Experts of a small language model: a sigmoid router, a shared expert of 192 neurons.
Below are experts of layer 3 (counted from 0) of a mixture-of-experts language model. Rows are named router (the router's row for the expert), gate (a neuron's input weights, with its number), up (a neuron's input weights, with its number), down (a neuron's output weights, with its number) and show model dimensions 200-239. Each number is 128 + 32 x the weight over its row's rms, rounded and kept within 0 to 255. Numbers have three digits each.
After each expert's rows: "comes before" lists some tokens at least twice as common just after its tokens as in all text; "comes after" lists some tokens at least twice as common just before its tokens as in all text. This comes from a sample of Wikipedia text that the model never trained on. Tokens count by the router's weight.

# expert 113
router:113091164112154085167179129166098121127109117098096163139147119145156150152133120130148157137085153097144169149135126115
gate0:162091144128110161120153135144142116103152166088088126162183130160123144154143137094094100056128157074129110126145146130
up0:158117136108111146094171176127074101162122141150158158090121150161131093105157105101143141129073119136121171136113098125
down0:154140082120069126150119175132070077156166119147136130134137176155144149100145146123146089178086152099099121169112171117
gate1:127143128170138167125166126105135160131130117184123197122075148123124130079140101146083166100207109133101118115075114114
up1:132108108132121094129084133134179100129151168179104109151174053118127143190119148178165067073037171141153169138151138106
down1:167070096101128097116128090125073123115129118164133098137124138092156160153160130126159109148153092129110147170085107106
gate2:141134120152152154198160189105121174164104119165129071145159141113195170124119141158054144109098123091147131129130143123
up2:141160140066130136142152172128127130142137125131159126091143105152162047128087148115161082118193113131139116122127174170
down2:116073160092136058158137125146132095135112153154126174110121117161154144139156100109113129118144118110130073137146133132
gate3:121141100122085159112136090143093103150088131138152113143167145123154186121075081155157112102106180210151101183121094138
up3:124154129131095151162142070179089118159136103093102111099159112151100143099121163158163072124108141150213091139143118132
down3:125146121105122119068112142181170171147084146107130156120150129057163158183129152135113110124136111117125097094128093112
comes before: "1", "0", "2", "3", "4", "6"
comes after: "0", "\n", "3", "4", "6", "5"

# expert 69
router:162118195150105131159133123127090100147119211112107112128061116118157112111132164142121087120153113180110160094130139136
gate0:162092122130125139117119182150178087127113139165073159125123097138038139127209137187127081072129135081153106070154129140
up0:145156143090141156067119143109053115095137125115193176184170136144170075088149130084144114154118098147049136129085129153
down0:161138090084131115142167101149119164124139123142111150179092181118168144093129143091191089154128070115084127084137149127
gate1:134128103154164153152185161134143134134118103135106156131082147128137115055138086150091122135187127121132108115132140142
up1:117154122146128104107075103089166143153129144178134134116189063138136168158101175141148101129095196135136161117131142108
down1:091140077129148012098175110162098130038112143134152152177138077092083166146138145098116075116127153149088185137133157161
gate2:163218092173107107172199142132100146142175080154143060200177165097168164124161154136052135071136146073147165157162110120
up2:118115130096082114137174160120118116147146122163174128126115120139155082169133138174129163133221147179108104106111111130
down2:040139161105113079105132092127147101139115127220152131170134174122152142141171126148134096123175133117145103193159060115
gate3:136177123130139128125106145096142126111129171109071171140103101117155209099049100183114123086114147169166123140188100113
up3:133195115122086143126128074104135094097136117120081169084098130101122135073092096210108098075103116180149103150190077108
down3:162154108149146133093095089158116118089148164178174116131168100100116152146148151120182122111106126142129092138134115118
comes before: "1", "2", "0", "3", "4", "5"
comes after: "0", "\n", "3", "1", "4", "6"

# expert 53
router:073170065120161095124104172203156132138071174135156125090123146090104133200082175125175174106106102133120159156121107093
gate0:116084138075105137150140111140155110092153123146116157106106106169074142156147156115127083094135141100116088098057171139
up0:115130124128148107111133153135049174116088184139154182141152135149090113029155070103116138107134128115133121117107148090
down0:104112076177107164153107147136069117164147151140163138149146141135108118124106117106091041130135151173089101127131192137
gate1:110179115098143074134168163097132125185103126130101199109116135109110172104134070145130124063219108115110088106093078111
up1:108062104134148156117073092071186160125124145172127083154180053144071114109109170125109135105040217154178182137107175160
down1:107177158118121072119193141071137141072128149132165156127157092158089157141135183090133097102133175153128132125104166117
gate2:071163104147150124133167156122113162125125124174133031145114165119207124171114133178054151110100118067214148154155155104
up2:109122100105097110110186182159170111099087103186136121091159150141194075135104147173136096105167138039196109125108123110
down2:103116207116100142101145125147164111122103177186091183129122125129143107116147109126121129154190133087137119164161086125
gate3:136152082115165118068101123110104071137127158178114123127099112107179161085076091106149147080165120163159139166121123129
up3:175118037143130094064093099136086118165163148152111111124120117136151135074082115105165166075135074161146136136125107119
down3:114115106140149130100085089141188123077088111197142114107118136132120184137112173177107099093147130104137109121132095094
comes before: " | ", ".", "–", " |", ",", ", "
comes after: " | ", "–", "| ", ", ", " ", "."

# expert 92
router:099104155107174147149092158142121059108106123114125086125114097094126095132126176105145099120131135139094119130101160147
gate0:119090160084091162152152117132200134098117138120130160085110100140079182159143155164117096071138183108127058082135130134
up0:109153120150141106089152123124039097146112126164145134177107184161162047069144100044130138156125094177145188157092125104
down0:107110123150137154173137144122141151155162172142137064148092178144127193119105140121169141125135123122138123149144152103
gate1:104120134162138105108176109119127143144116095140147144107062157101111115074121065177115098110162144193157075082109086143
up1:152153107172120120113092131125168129122155178132114104135189079125121171146101206123136157091109147102108177141134157099
down1:117120115093137141121166148115098087099127125149154207129151091093137136185149070153078089077089164125118095100119120123
gate2:176197117166102175150113139140135149138177095131070061186147117143148159088136212147047166106058198133183165175147170072
up2:111069082112119104170190136112135075145132059147130149135161124166165075126064155111116114095167126146127139190161110152
down2:140149176171112089092129162092117077145077109173182173176063093138149071191161057119123089181159155165130080190181104115
gate3:160140099108114136061115099090100057121094154144133065084128135136193138034067131124152144079134118178151094133170146126
up3:159151097138075113082129087080103076127113118119104125068137146131153108057027133134171135086138107178156090153158119142
down3:116134075144142139088118094113165169114078151165128078123139121087072145138111168161099102141144120150123080137123117118
comes before: " | ", ".", " |", "–", ", ", ")"
comes after: "1", "2", "–", ".", " | ", ","

# expert 124
router:126116140155151159171088137114173100113118094104146143141143114089120143156090075101135184131083103098110091112158160148
gate0:180138112099072160131123100088154126078098164146075154132126118125085226185140143169077109037105143079146138137139120109
up0:169113144127161151104181143153109123147145131130167162157099117181153044091122124144135103115120121101089159145120096146
down0:179125083154126125129121142105160149167144175117142111113112158158143101133139211099097060152143104134138052156123148117
gate1:130131127189146129108133151063116159130128121167134182146094127117068165090179023173108138108172121171110088129131141104
up1:134173134133126126149113109127217104129116156132092085108168065147139165154076199141153146097085151143164167129128127091
down1:125155105092114067120188144130114104089136158198138129132119127101107146192150120115173096095110158150044131126145160144
gate2:127166129167135128138172159116093119136140134160081088165199129132176137120109166090106119131117212155138168149147116157
up2:130129125138112140120181161150115108086144090197188131105152082114178088109076142153153092098151167182150126174014168163
down2:100082199156139160111096129132052019168089133176118148126115088152109148116146110113063166192175151129153113176138114103
gate3:110160134157088132060131114104087103174113176150169135149133184093191115057063060156125117119110142156178072170123110151
up3:138133116160104140063148111103079108179128175156145145116142188073163100073082092164138125103090110180147064121126152130
down3:059138165122139089057147113127173146128111194200126128109156198137139149123148181105116158119162087171113075126143138156
comes before: "\n", "| ", "|", "-", "- ", "  -"
comes after: "\n", "\n\n", " |", ")", " |  |", "4"

# expert 110
router:147096116115123078115085154148158176134086167119157128110082145077187213134112126097095163144130149121124080104166111166
gate0:137129119121056110098171160138156119105124181129081166157119086193102190106123123114096084083152121144166172098130155079
up0:135115175114161166090117076122097085168122121159126184118130098137097060133160102127162132135115100088088089114140093147
down0:179087092131075104162143154126178118131153157116105126164123209191216152175117185145161084175084150080136130176133139081
gate1:090155143130116113078161168122119168136126059101166225121108139142109150105120109131139190127160095144112105073136086160
up1:176148148121112197119076119054174134111162175171073072143197137144149158083144152167120129107059170151155140159112123044
down1:117153133098139113153174077101117140155126131185124110107107162130126142166171137142171098105104133162105133113123191117
gate2:120199107114183126169155134122133165135186070168130129131106105130177145090111145199088179124114145090180162111143107104
up2:167105100101091130103119168164143112148147083180178202100153091151178096112106130203162131080215147144153140132112135108
down2:102060208157106092104118086153111066144118147136105190082176176137154199133120041117107074146150086092166105129164108119
gate3:128176133102104118127049110128098117169104118189157142138074126118153100076036109156117140141128195167157115163170122118
up3:135157127109085095136082100143097106165131096187117135143093126112151095077027084138132143160147135151129115144179128112
down3:155126137164134106085146142178215172118114136119109092142178094104096167119118179154115077113122131126076058118133098176
comes before: " | ", ".", "–", ", ", ",", " |"
comes after: " | ", " ", "| ", "; ", ".", "\n\n"

# expert 94
router:094116140175099116100114129144144140125194121159119162161096136157117138126158139117107155123156121112134198123054141168
gate0:096145130128096158113085102102206095127114127095084202114123110171098158103103113165128051036129104126141084136143159158
up0:152131143098136106152158164133100200129133170187154149217155115115151109139153135086115135093099091141127154154142067107
down0:135123097152109117139110089140122107136161115142122091089120204142157160138143194126178064156150121093133100159137205112
gate1:127172131118106127064134173107138140182110127146119171139120156100077175082117102145135118098184149129118145097122146066
up1:166106109148162154109123169124156089122130144161106084161161077139147138142137143088126137141086156113155184111135105112
down1:103134100092109146154194117123142105070192139152147132148131134126169140141194147169114048062145132129053064126173180123
gate2:114128126121120115199194141102169141143109073162114095196147086156189173116152166174098146108162159115166139161162159100
up2:139093114105157111137156148152168099134153074135153138129148059146170164145108166170139138116170166147148124154091129113
down2:126102139121129093120170171155147120146119105121122157094135134109138129077146044125126083114142159116104052185149132076
gate3:116107154114129141107137107106079131126075126143128084088145132090175185107062136141165144102133173162107093122168191129
up3:192129067155120118104159061124063135128154088085104142093156094118120114075073145135170155080089128216140111149146164154
down3:091129111147114136066084114115141150081107133128132131146135106127111160118115173128149098163173162132129124095150111136
comes before: " | ", ".", " |", ",", "–", ")"
comes after: " | ", ",", ".", ":", "–", " "

# expert 39
router:122151143120091056102135169129178123133106159147109164151073143105134149133137189118110128158160046173163165117191081121
gate0:119144094120131142105149098135172159104096143184091151099118136126135146130156194119043088069154106138135138091120142105
up0:147117173088135130106167158116016116163126162091155212130119168115148147135138082058123099093133148126045126129146113152
down0:137159118107109085084075166167124113157111125130117057155132148148105119149176193115167074177130126086174124114134166077
gate1:118147114117192134083095138118172105123148084163163129193067146148078118074113107135106156153163108149194146110150120095
up1:123141142125147144093105105108180098093148188158178150155119099158150159124109142120109121111087103156191162082145139102
down1:089128104115117106126211160089159143111130088183160098119149078112118139117142142130113134136151122156097170153116182123
gate2:124160153183097149166184123156109138174116096138111052200161100137218199132126164184074162110103118100162167173186138117
up2:135063061099080178144218187122133096142143076153155167072176118154192137105101178196154103141208126104151151170135153182
down2:098100169165103135093131148140092099078137149156155177085131112125189137150162115120135119147141168152112125095107116128
gate3:132121147070087154085102149126119095129104112147114129103108122145193117096106121133187107100123146172164107134162097103
up3:180140110129066106087111104140134131192130140100096144088140148127167109065062148162193113125070150156151110107155102124
down3:135125075097139123072150139148136124149089156103132105156181129094124158153109188143153108146111120156080124067144083124
comes before: "| ", "|", "-", "- ", "The", "2"
comes after: " |", ")", "\n", ".", " |  |", "2"

# expert 82
router:082120161108124177116144157144195156090089105125116128107136172110103108180098162163190206149147083182146113077138117110
gate0:091103090153117137152157142101142115139106163144086124130078109186097137137110166122124137111105152086132106108114128104
up0:152128166119165136092126096154144153100152139150205178114197153149125111045137056090076075118131098157130104108091089116
down0:159118148126127120154120150124118097084190152140142139152099186141143120154118151143155054140108104106132135153063151145
gate1:135148159116136163147148141082107150136133057206090170118114127116119118150086114126118122108225129153148051105111160150
up1:146120118169133115121111076110179138126165133148169104128171130125114139105160160167047088080086188152174163145134164070
down1:112140092150093076125166142114180153099128141205122115104136092167124196178154129163104112065094184165086124136132185124
gate2:141161126188096112177151122103146133151123092177112081189140123167205195136122141192079173100136101112188186143179140111
up2:123127115129094192135179154157169083108152081135169137106115109161148074113067166177117123128195132123097103152122133137
down2:097138163086130107085124163150117046173112099177137185142143144121137159148121092136131066164142085102114064160155128087
gate3:125180131103136155071118118148074082155140158199164121144077140124135171097071081120140142098150100119140072168120124090
up3:115141123099089124099157067145109127178119094126130125106122151117150100066063098113175109082134081167133086171118109091
down3:171177125138151099060116177165121132106072145130108101151155127117151172127066219143185119179087111166114094135105059116
comes before: " | ", ".", "–", ",", " |", ", "
comes after: " | ", "1", "2", ", ", " ", "| "

# expert 17
router:086114139134188131161126131124113156105136104152098102131111122119143119080132111148123116145126176075141163152158069100
gate0:148138125168079128131110104099159124102129152149080118147125126103085153175127140155157067101096132082137134123125175121
up0:141111169096177149104154145154083122160108155132163182114106091177145107082148111125084174119174123145083123105104096110
down0:153143089114147107143127118106114116138165162117121101166112136129121126131135237107160079132064118073128083142145148174
gate1:117178152182120139132150136083082125140104091119107170090129119108114149083133098172126157101212118169121160088114098120
up1:155163146153145166083129116110217131102139131165113086147093074163141166156104149089146123129082155143192143163150199108
down1:100124130134133076154155172122140113066148174144120141141099116132126125125165128117115101108129155101088144101130166116
gate2:130137093111111126165137161117094154142146070141113071154126133127185184111182163183030149108069148112173184154184147088
up2:174108134158081087100173207132162095152135078139155130111139127169147103106095112188123165115178124111142109133197155133
down2:097077134148089074111112120129150091107169131126129213107125096142146177104147037157099101202242101166119158151181092111
gate3:149174133109128136082132137120114122142153161126145131184132121101156179108073110160079189095125149139121090165194155120
up3:181175134161082142094130108149089126170123103093120136161119147097140120055086150168092150123143158173125122138176151116
down3:093095138120108128032113152155184089122097170101099144085158119110100149121084171083156109151141088157103087099154107118
comes before: " | ", ".", " |", "°N ", "°W", "; "
comes after: " | ", "1", ",", ".", "–", " in "

# expert 111
router:145092151179109174148075097136063181111167063107079157145114106166139094142150120104137111121130141082140143187075159094
gate0:102141125115134166215063084126150090101134143138113127079127076154088163115091131128151107063132120072157141097152126126
up0:143124091061140150079179129139083142139150122125140160137119171119146085099163143104091082125186124083100142114140075129
down0:118142127150086103154182144153103100113134109080153111158130181177096124103147178106123066075112148088084095132164125148
gate1:103096128103171132137151147109077143157115077158126181131092092121136155103100068142057134109184089138144127158088136098
up1:159128138097115100101099120120138123112130219172088100123155088173108205130098175138172109117080194137134140129121104096
down1:154152121120118092112151191163141140108177157184136124146164113131111174165108148147130078074120193157081131142133185152
gate2:189170155159128183148134105130120133161152096158145110145084118120223146128084137118086114135084136141165171140161180119
up2:135118111104081164158179186094144147109139117161181125116107118149163137116104126167158135107210153107127120135147121120
down2:115130139105112134117065127149173104102096208146149099093123096148153112153164129123136101165179098097166111138211091124
gate3:125170076129114154112104050129107095147129127080169129132122131135141173158037139182155074094129173130091084132161105148
up3:147186060126073170122111019126094127177123088084133099096107137149142162116010146153141079049149163155119069155185061126
down3:105130123131186152104100178165168155083126147175139044091157158121123178162169168156157063128144141106103129152149071125
comes before: " | ", " |", "% | ", "% |", "°N ", "′"
comes after: ".", ",", " | ", ":", "–", "°"

# expert 127
router:157136145136105106131176155127176102132074125100164096109191169133105104160118057069176140136138161135150122130124100089
gate0:154113159088084145121178097131156107101123136136087128136133121141077134223172138129093109080113143135119142098123126099
up0:108140097167137173111119121177097121138134134097159168130174144095149128100093139132115117132112111095110120127110113096
down0:146135113132128139089140129175116116133156121108097108148085218176127104120129217155134105140111094080117089107144136134
gate1:089140148134131138098183120099086135139133088119132177158080133085091111102151051145081145129212078133128128113122133143
up1:165160106131114131109092136103203100089123180174131090119174098185149200127103188172177146112052163159150131127150154109
down1:114142115101132084132124083150125113058123114195171119153136165105086170135141122174107146047098127156099151108070135118
gate2:166169115120087118150165136145143154174141090165110087211138117158238152116155189187066158092127130128161163122164146128
up2:139125119101087131175169176131148105125162084183154189108108133174206105124060169174182138150185145147135093129144132146
down2:118097193111112123114123118100071086110085111147141176104100095151120063105154068116130053179209146115133077155178148110
gate3:145150089097122129061105078100113134144120121104135160131105115162146190088112107150128122108129163148113123118149138118
up3:166165101112076149103099091139107163140123111103077118115098181161147132098039175144138109100121141129128087163159102112
down3:111166095114145123081118125124137111110104136139109069110122205153152116153130164154169155147124102156119113144104084121
comes before: "\n", "| ", "|", "\n\n", "-", "The"
comes after: " |", ")", ".", "\n\n", " |  |", " ="

# expert 60
router:113147117172110137107129105174165127180146145113132092167086102157117134144140142149101124153130145137157069192106155107
gate0:122134145137070187141157114114148112045131174131127130141105088152062201134143128149107065071151114098113076069154150162
up0:120083135130192112102112141092087142201113122112142180130156118136162081109099139091143159089126137095090153139139095087
down0:090147131179138113105113157111119154089110152150157150114122145116146117135150180076113102144101068117158079142159197123
gate1:074194143105149140118108126094138136170168076199101171124102158109105148099098081171096183106189156128130101118117109123
up1:161107120121101099143110105098137110076146159092152130126140073153145181137137148135083128092099156175148158097130093150
down1:092178082123156132136206097101129122111152117176126140142152080138106160187166176175086097098084170148077121118080166124
gate2:160159143163110164144085144102129144136139114153086091190118089174143180138143178167082136111122154107187199171151176108
up2:115080072111075097133203152105124051115135067128187153096179158164207106167066103138140097127179098103120071173141122127
down2:107112115106115104101174161122143142178066109196177107140088100093139130166137086086132150135195172078116112126184047125
gate3:143163147148081115093129142121094101151135125127127120141098113111165183109061109104179094103175161139154100159086096120
up3:168184102160100113105169068142072112140153091124132123114123169110145159062057126120142076115142171176136078127121082139
down3:124149126158137141093147123178082160113082180143123095115110087144127155182125157169124147138156161080086101097131140128
comes before: " | ", "; ", " |", ".", ")", "–"
comes after: "2", "1", ", ", " | ", ".", "; "

# expert 77
router:144157160171182143110120099160129113142119120172146091099144172128116114157096094054117150105133165088099163189081142120
gate0:107094125177149122140130101098136138099084192153092142092125135147089108199154119147118102135167131103156118100138124115
up0:087171165121155190095127119126060129121117119137171177077156146091144097140124105127125112099155149095075108164122121117
down0:116152098137161107134093123162087098165131100120135090161098226149151181103122179128155126136119091136114084168162194130
gate1:149164126170104128134177123132147153113156123121127179163088149105118192111153080102145121129157128134116061105069130112
up1:101147123170126143073102148068175098134107148194116091098134078170105125130085165100124084106098156128142196149142131118
down1:113130140053062113139110099119111109092139147120143124086142081106092154147178195129155099082073130162106171104097122083
gate2:160150086153129113123150092074168121146172147170108093127148124122243202142109182146075187084118153151157150169163152122
up2:127091076158089156198226198174118119118120072149175156122128111175119159138091110136096074125181145110143102136145173119
down2:142128210131128090085130150118106117155085137185129155131077149166112119083135103142097130149133078111135085148151102087
gate3:137157137123139154103115111128079112129126142123135145139103128111175165082085095156152122089144160180165099137137122144
up3:198151081159100164107133070140087106140128093129123106090116188130149127050058110160132125113118147154133090133144106119
down3:100128122126123148061126152169150141115121137121159127136156149102125134173122185142151106161143125151100089103085105102
comes before: "| ", "\n", "\n\n", "|", "- ", "-"
comes after: " |", " |  |", "\n\n", ")", " =", "2"

# expert 84
router:147110060123151175098099124178179177117090105111135040143103137104128162151145138100139133146163123090168127136140068146
gate0:193112086160095160102121118104175149111090149163055135141106125160139192142097137079136104128180122128163113096170107165
up0:119178146074156128118140133164122049145126143130214171164124117118138109102129134094145122096071112103094113129118128075
down0:073093139123119176146082099122097081189150154094081109103066177174119124132114176108137104182111107112078102143137172128
gate1:079126108161106145094133151133114150165112099136113155146122146094116170106117057163079173140184116174129124085125085114
up1:151169127114120165139115133097159112052157162143115114106181077158164155090130159191134106111063153151148166142163067073
down1:164120069122152123098151164166146134093096132187145143124115129156118150174197118130134090107134163165127116109118155111
gate2:150120113212080092180167131105136132100098111134131096162115095138197179119116140189101117100138173091136157183150125145
up2:161094115127053137146228184131151095090140074175142145096125093119143146104089147146119120121181135129111123164148181112
down2:037114147179104129083136162158101079159117081186194164119140150126171172146099079148104051153158073157163086162181111100
gate3:093150163137114169177060105107076127152119122116115152076098132159149150141095085149160116114176179169167117152157075116
up3:166191070112124175123135087119079123140142131196084153097099168154161121119063107145134138127117151171155101132119115126
down3:116164206152117141056173131159201105101076169178165135074128112129144164125173163086136087116096102136075157138110055164
comes before: "\n", " | ", " |", ".", "; ", "–"
comes after: " | ", ".", "–", "1", ",", "; "

# expert 71
router:092131150074109154156093115150151150155101107113163106100095211108137178142133224150080177126167091108151073155090095141
gate0:122153100118130138154158115147168116124123135119113165100145074153127181157141140117116062094108115116150173083112137127
up0:150101161154113125111116181092064142158139128150180129146123165135133087096133102094110169138146106208085116120131123145
down0:135091105076118146133155121142134147125162174140123136128059155144136149169143171157130069144124135141127112122127133141
gate1:072128139156115137119147138141107142136130116124097174121110163094146170084116097100148151120178080141124111110095067106
up1:159118100169147143107122091078151139090137142150161109119143061144127130151142134180080114131085190133173159107138165104
down1:141123083111084099094158102092142146096162177169160139081147127143131175160148113152123113102097149137043133120155160103
gate2:101135110151124125139142166138131164158135112139117048196145140157217193119148163183107158057097135087168157162136128124
up2:131085154090108149131147161161115098115109105197143142110149130162185121127078156167148099109159148065114092141102143102
down2:105103162104091077097121132121119070096130101150142221107147102127164171136098094100155127159167164111109060184157114090
gate3:144213117099131163069146058120120136144144122114164105136132116079123168098129105085098142093114153174136065154158145081
up3:158134103110085160118139088113101156122138090103124121094144140112159100092067109111113121115106146201114102150149142120
down3:113140122133121092067112115151128163148093160118174097144160113083137145165109185162166089157087096120115102124116008146
comes before: " | ", ".", "–", " |", ", ", ","
comes after: " | ", " ", "| ", "–", "; ", "."

# expert 34
router:140116153095120041150101173041113089120118155102094169129135077128108103137107082099143136142149130146113122101203168134
gate0:182115148102145124191107088148122102129125137135103139124115092204066156123150170144093072085117115134176120087116115174
up0:085165168126127115078155178133064069133154125177141131180129168065103055096097078113109107122155069155115149143108125111
down0:164121111144068110114109132144146094096143095126054078147138163163112107127101190166152091157128115116097095122144193118
gate1:166137133146161142139162140122135166170110142146182193134128126139100087081098123168091114100201142168108120118128132089
up1:158143128147161166114117124102154098134126188128120131133141068183124135154067134159124078134086208135155104140150168095
down1:097135133130103086147133163138163161101121182179135141078179086126162121136136110118086098148095114148103164121125139167
gate2:118143124158164153148148175091109131134135093176109112147189153138147173133098159204059183130132118083171164154171113109
up2:114124126091091171160181206124131153135133103183174121120100064155191075145098172108115080127126132186105115132115125148
down2:075087193127085104145107110111103158198180170143166137116097097139135171104129032091140106131113094089178079117201106081
gate3:162169113149104131074099115134128141125169126125122185124104114116197167092082116145122148106138156136142111168166134129
up3:189183114167102144070090104121106139108135112118113166117121143137178097029070136142126096137136134198125156124175116137
down3:093131153117110071117099130164137149119114150179150074101195088110154152125144178128184114112130102129105109122160109121
comes before: "1", "2", "0", "3", "4", "6"
comes after: "\n", "3", "0", "4", "6", "2"

# expert 68
router:146121088126168119127105168178134118117142134135203077098123157132126205138103170082124171133165148130133147103092156112
gate0:093134105151152179139149102124179091120102178146092144080138114164018155091134166131115113067131138063137117085104191108
up0:100118132086141116068139143121078121157140142107138159130134157142175097076132096092143124111131132122167072128090106136
down0:117122132097150139126088129117100170142177132131126082185121124183109102139120147158116069137121121123116063158157141130
gate1:121161141134168132127101175127108165160121118126110140145111149126072132083116141136130139084179126098149134131102130134
up1:144145121099095114104136164097160131092133149140162109158174107133140136131094122154129137151088164182159177121087171122
down1:120116130140119106125134113134123068090160097221130175149118145156113145141153107147141113082136171194070104148162157180
gate2:124148144165149097137119159114090191171197085142103112151127144112135170114172123127076149076135141121168123160197158076
up2:131140096105094173150157145149138088060095101128143126130124133210133089092062188163104072174189175082142102157097147121
down2:079105208096112087129134098153135120110087183131148160097097093147162141186132110146058080139204152155102069109214071138
gate3:109138140132084086099041138115131102151090120174168073096103084113169198086062116162122196144128140191100161105143110157
up3:141107108146080096100079096136122112133144091150124070112119091169143146089052128163150156132123119165078133102154081132
down3:093175125140087145048120120107126153078127151113142119115166115128104191149093166140130083156142175093113089085131102127
comes before: " | ", ".", "–", " |", ", ", ","
comes after: " | ", ".", " ", "| ", ",", "–"

# expert 41
router:099117153114090177088123062126184149155070111171117138136125125134134170135104158122140137096169153196124195161148151185
gate0:090168105128095152100100084103157076085148111127084159135125089173076106178140175114149106096220154108148083135067115149
up0:183133162138146094131182163154080175139089177130163136119143149122173152069138077111075150129072090137137160114164138126
down0:137102088143123150149090127130145154122224149112125092192145170156139103121126180127099102139125132138124059114136167108
gate1:111190153090164142122133167104123128195098126159078149121121117146116144107116111137137176106179154154129099086115116105
up1:140117072136156103106082085118165130119134137116089108141136100152076163155131124150145058102093213160152172133121146157
down1:102122089175063029093175120105135122111139131193118147125195096146093188154153106104089098085088150152078142093118183160
gate2:108134113182126121173153124140146126162118132127104112147154132172202194128132148167090156079098154082157181147116122071
up2:125092121079106140166205180132139115127174046172157103148128123155134098105102157177117092120211129144137091140137150150
down2:100081171125101071104101150168105126087108106157150131115162115143162170150168107151129095157150079094104073161151113090
gate3:083206148132096179106060076102126111151140187140141155114115097115140114083114072138190147114134173126170127205105124171
up3:109138125153099166106085076126138114165167137116133137116135152121146100044079049177149123147139140153175122176151145109
down3:075080111186124143069143099136120145143129134113129044156166129124137156133181178150158127081100131085087096132164109133
comes before: " | ", ".", ", ", "–", " |", "; "
comes after: " | ", "–", ", ", "| ", " (", " in "

# expert 51
router:167136143119103104156097122127100172124094137102104069115110141139137131161202202119078151115170094194150160157204166136
gate0:128111133095123137113138120136156152066086181141075146131153116142110117178204119150104091085146143111147077127165134109
up0:155124144144125141108133159145078087168155089114190172118078129120147132092075107104134129131121106104104168107094123117
down0:125105123142110166137096116165125129148151136132103118134084199193174138076086191127075082166166098107111107131156137100
gate1:140160119105138147114145140088121145129128088158086223127104150136131124087204052183138160109182090111107111110168097131
up1:117149134164112127051100143073146142111115163115137097109178087161127181142085205092115141115055194172167185113077180099
down1:141167120148116071108149105126100133085123157170133114115153076129117178118165154143119132093141162161098130152131177103
gate2:171172120182137088138149178061111135129121098133108074162138127127158204110159186191044200075124107119200169150149182151
up2:129074087139086155128174123142139088129127112148161146101146065160154137157097161170115093130151133157127117132135149148
down2:097145161108133102075099125143165065150157133159115139086088120105125181153093079125108104108170117149158107179162107116
gate3:144142128134121133063148098093090093141099158149110147135105178132156139080093133162174129066141155135110095151139125100
up3:175124121178114109090171032118078108160141106116073112112153227135093138075074173176148088067107167154111068126165070093
down3:110110124151149122061098150157226131159086157152147075125140064093158179124157210098155107133132147125084102120138121109
comes before: "| ", "|", "\n\n", "0", "- ", "The"
comes after: " |", ".", ")", "0", " |  |", " ="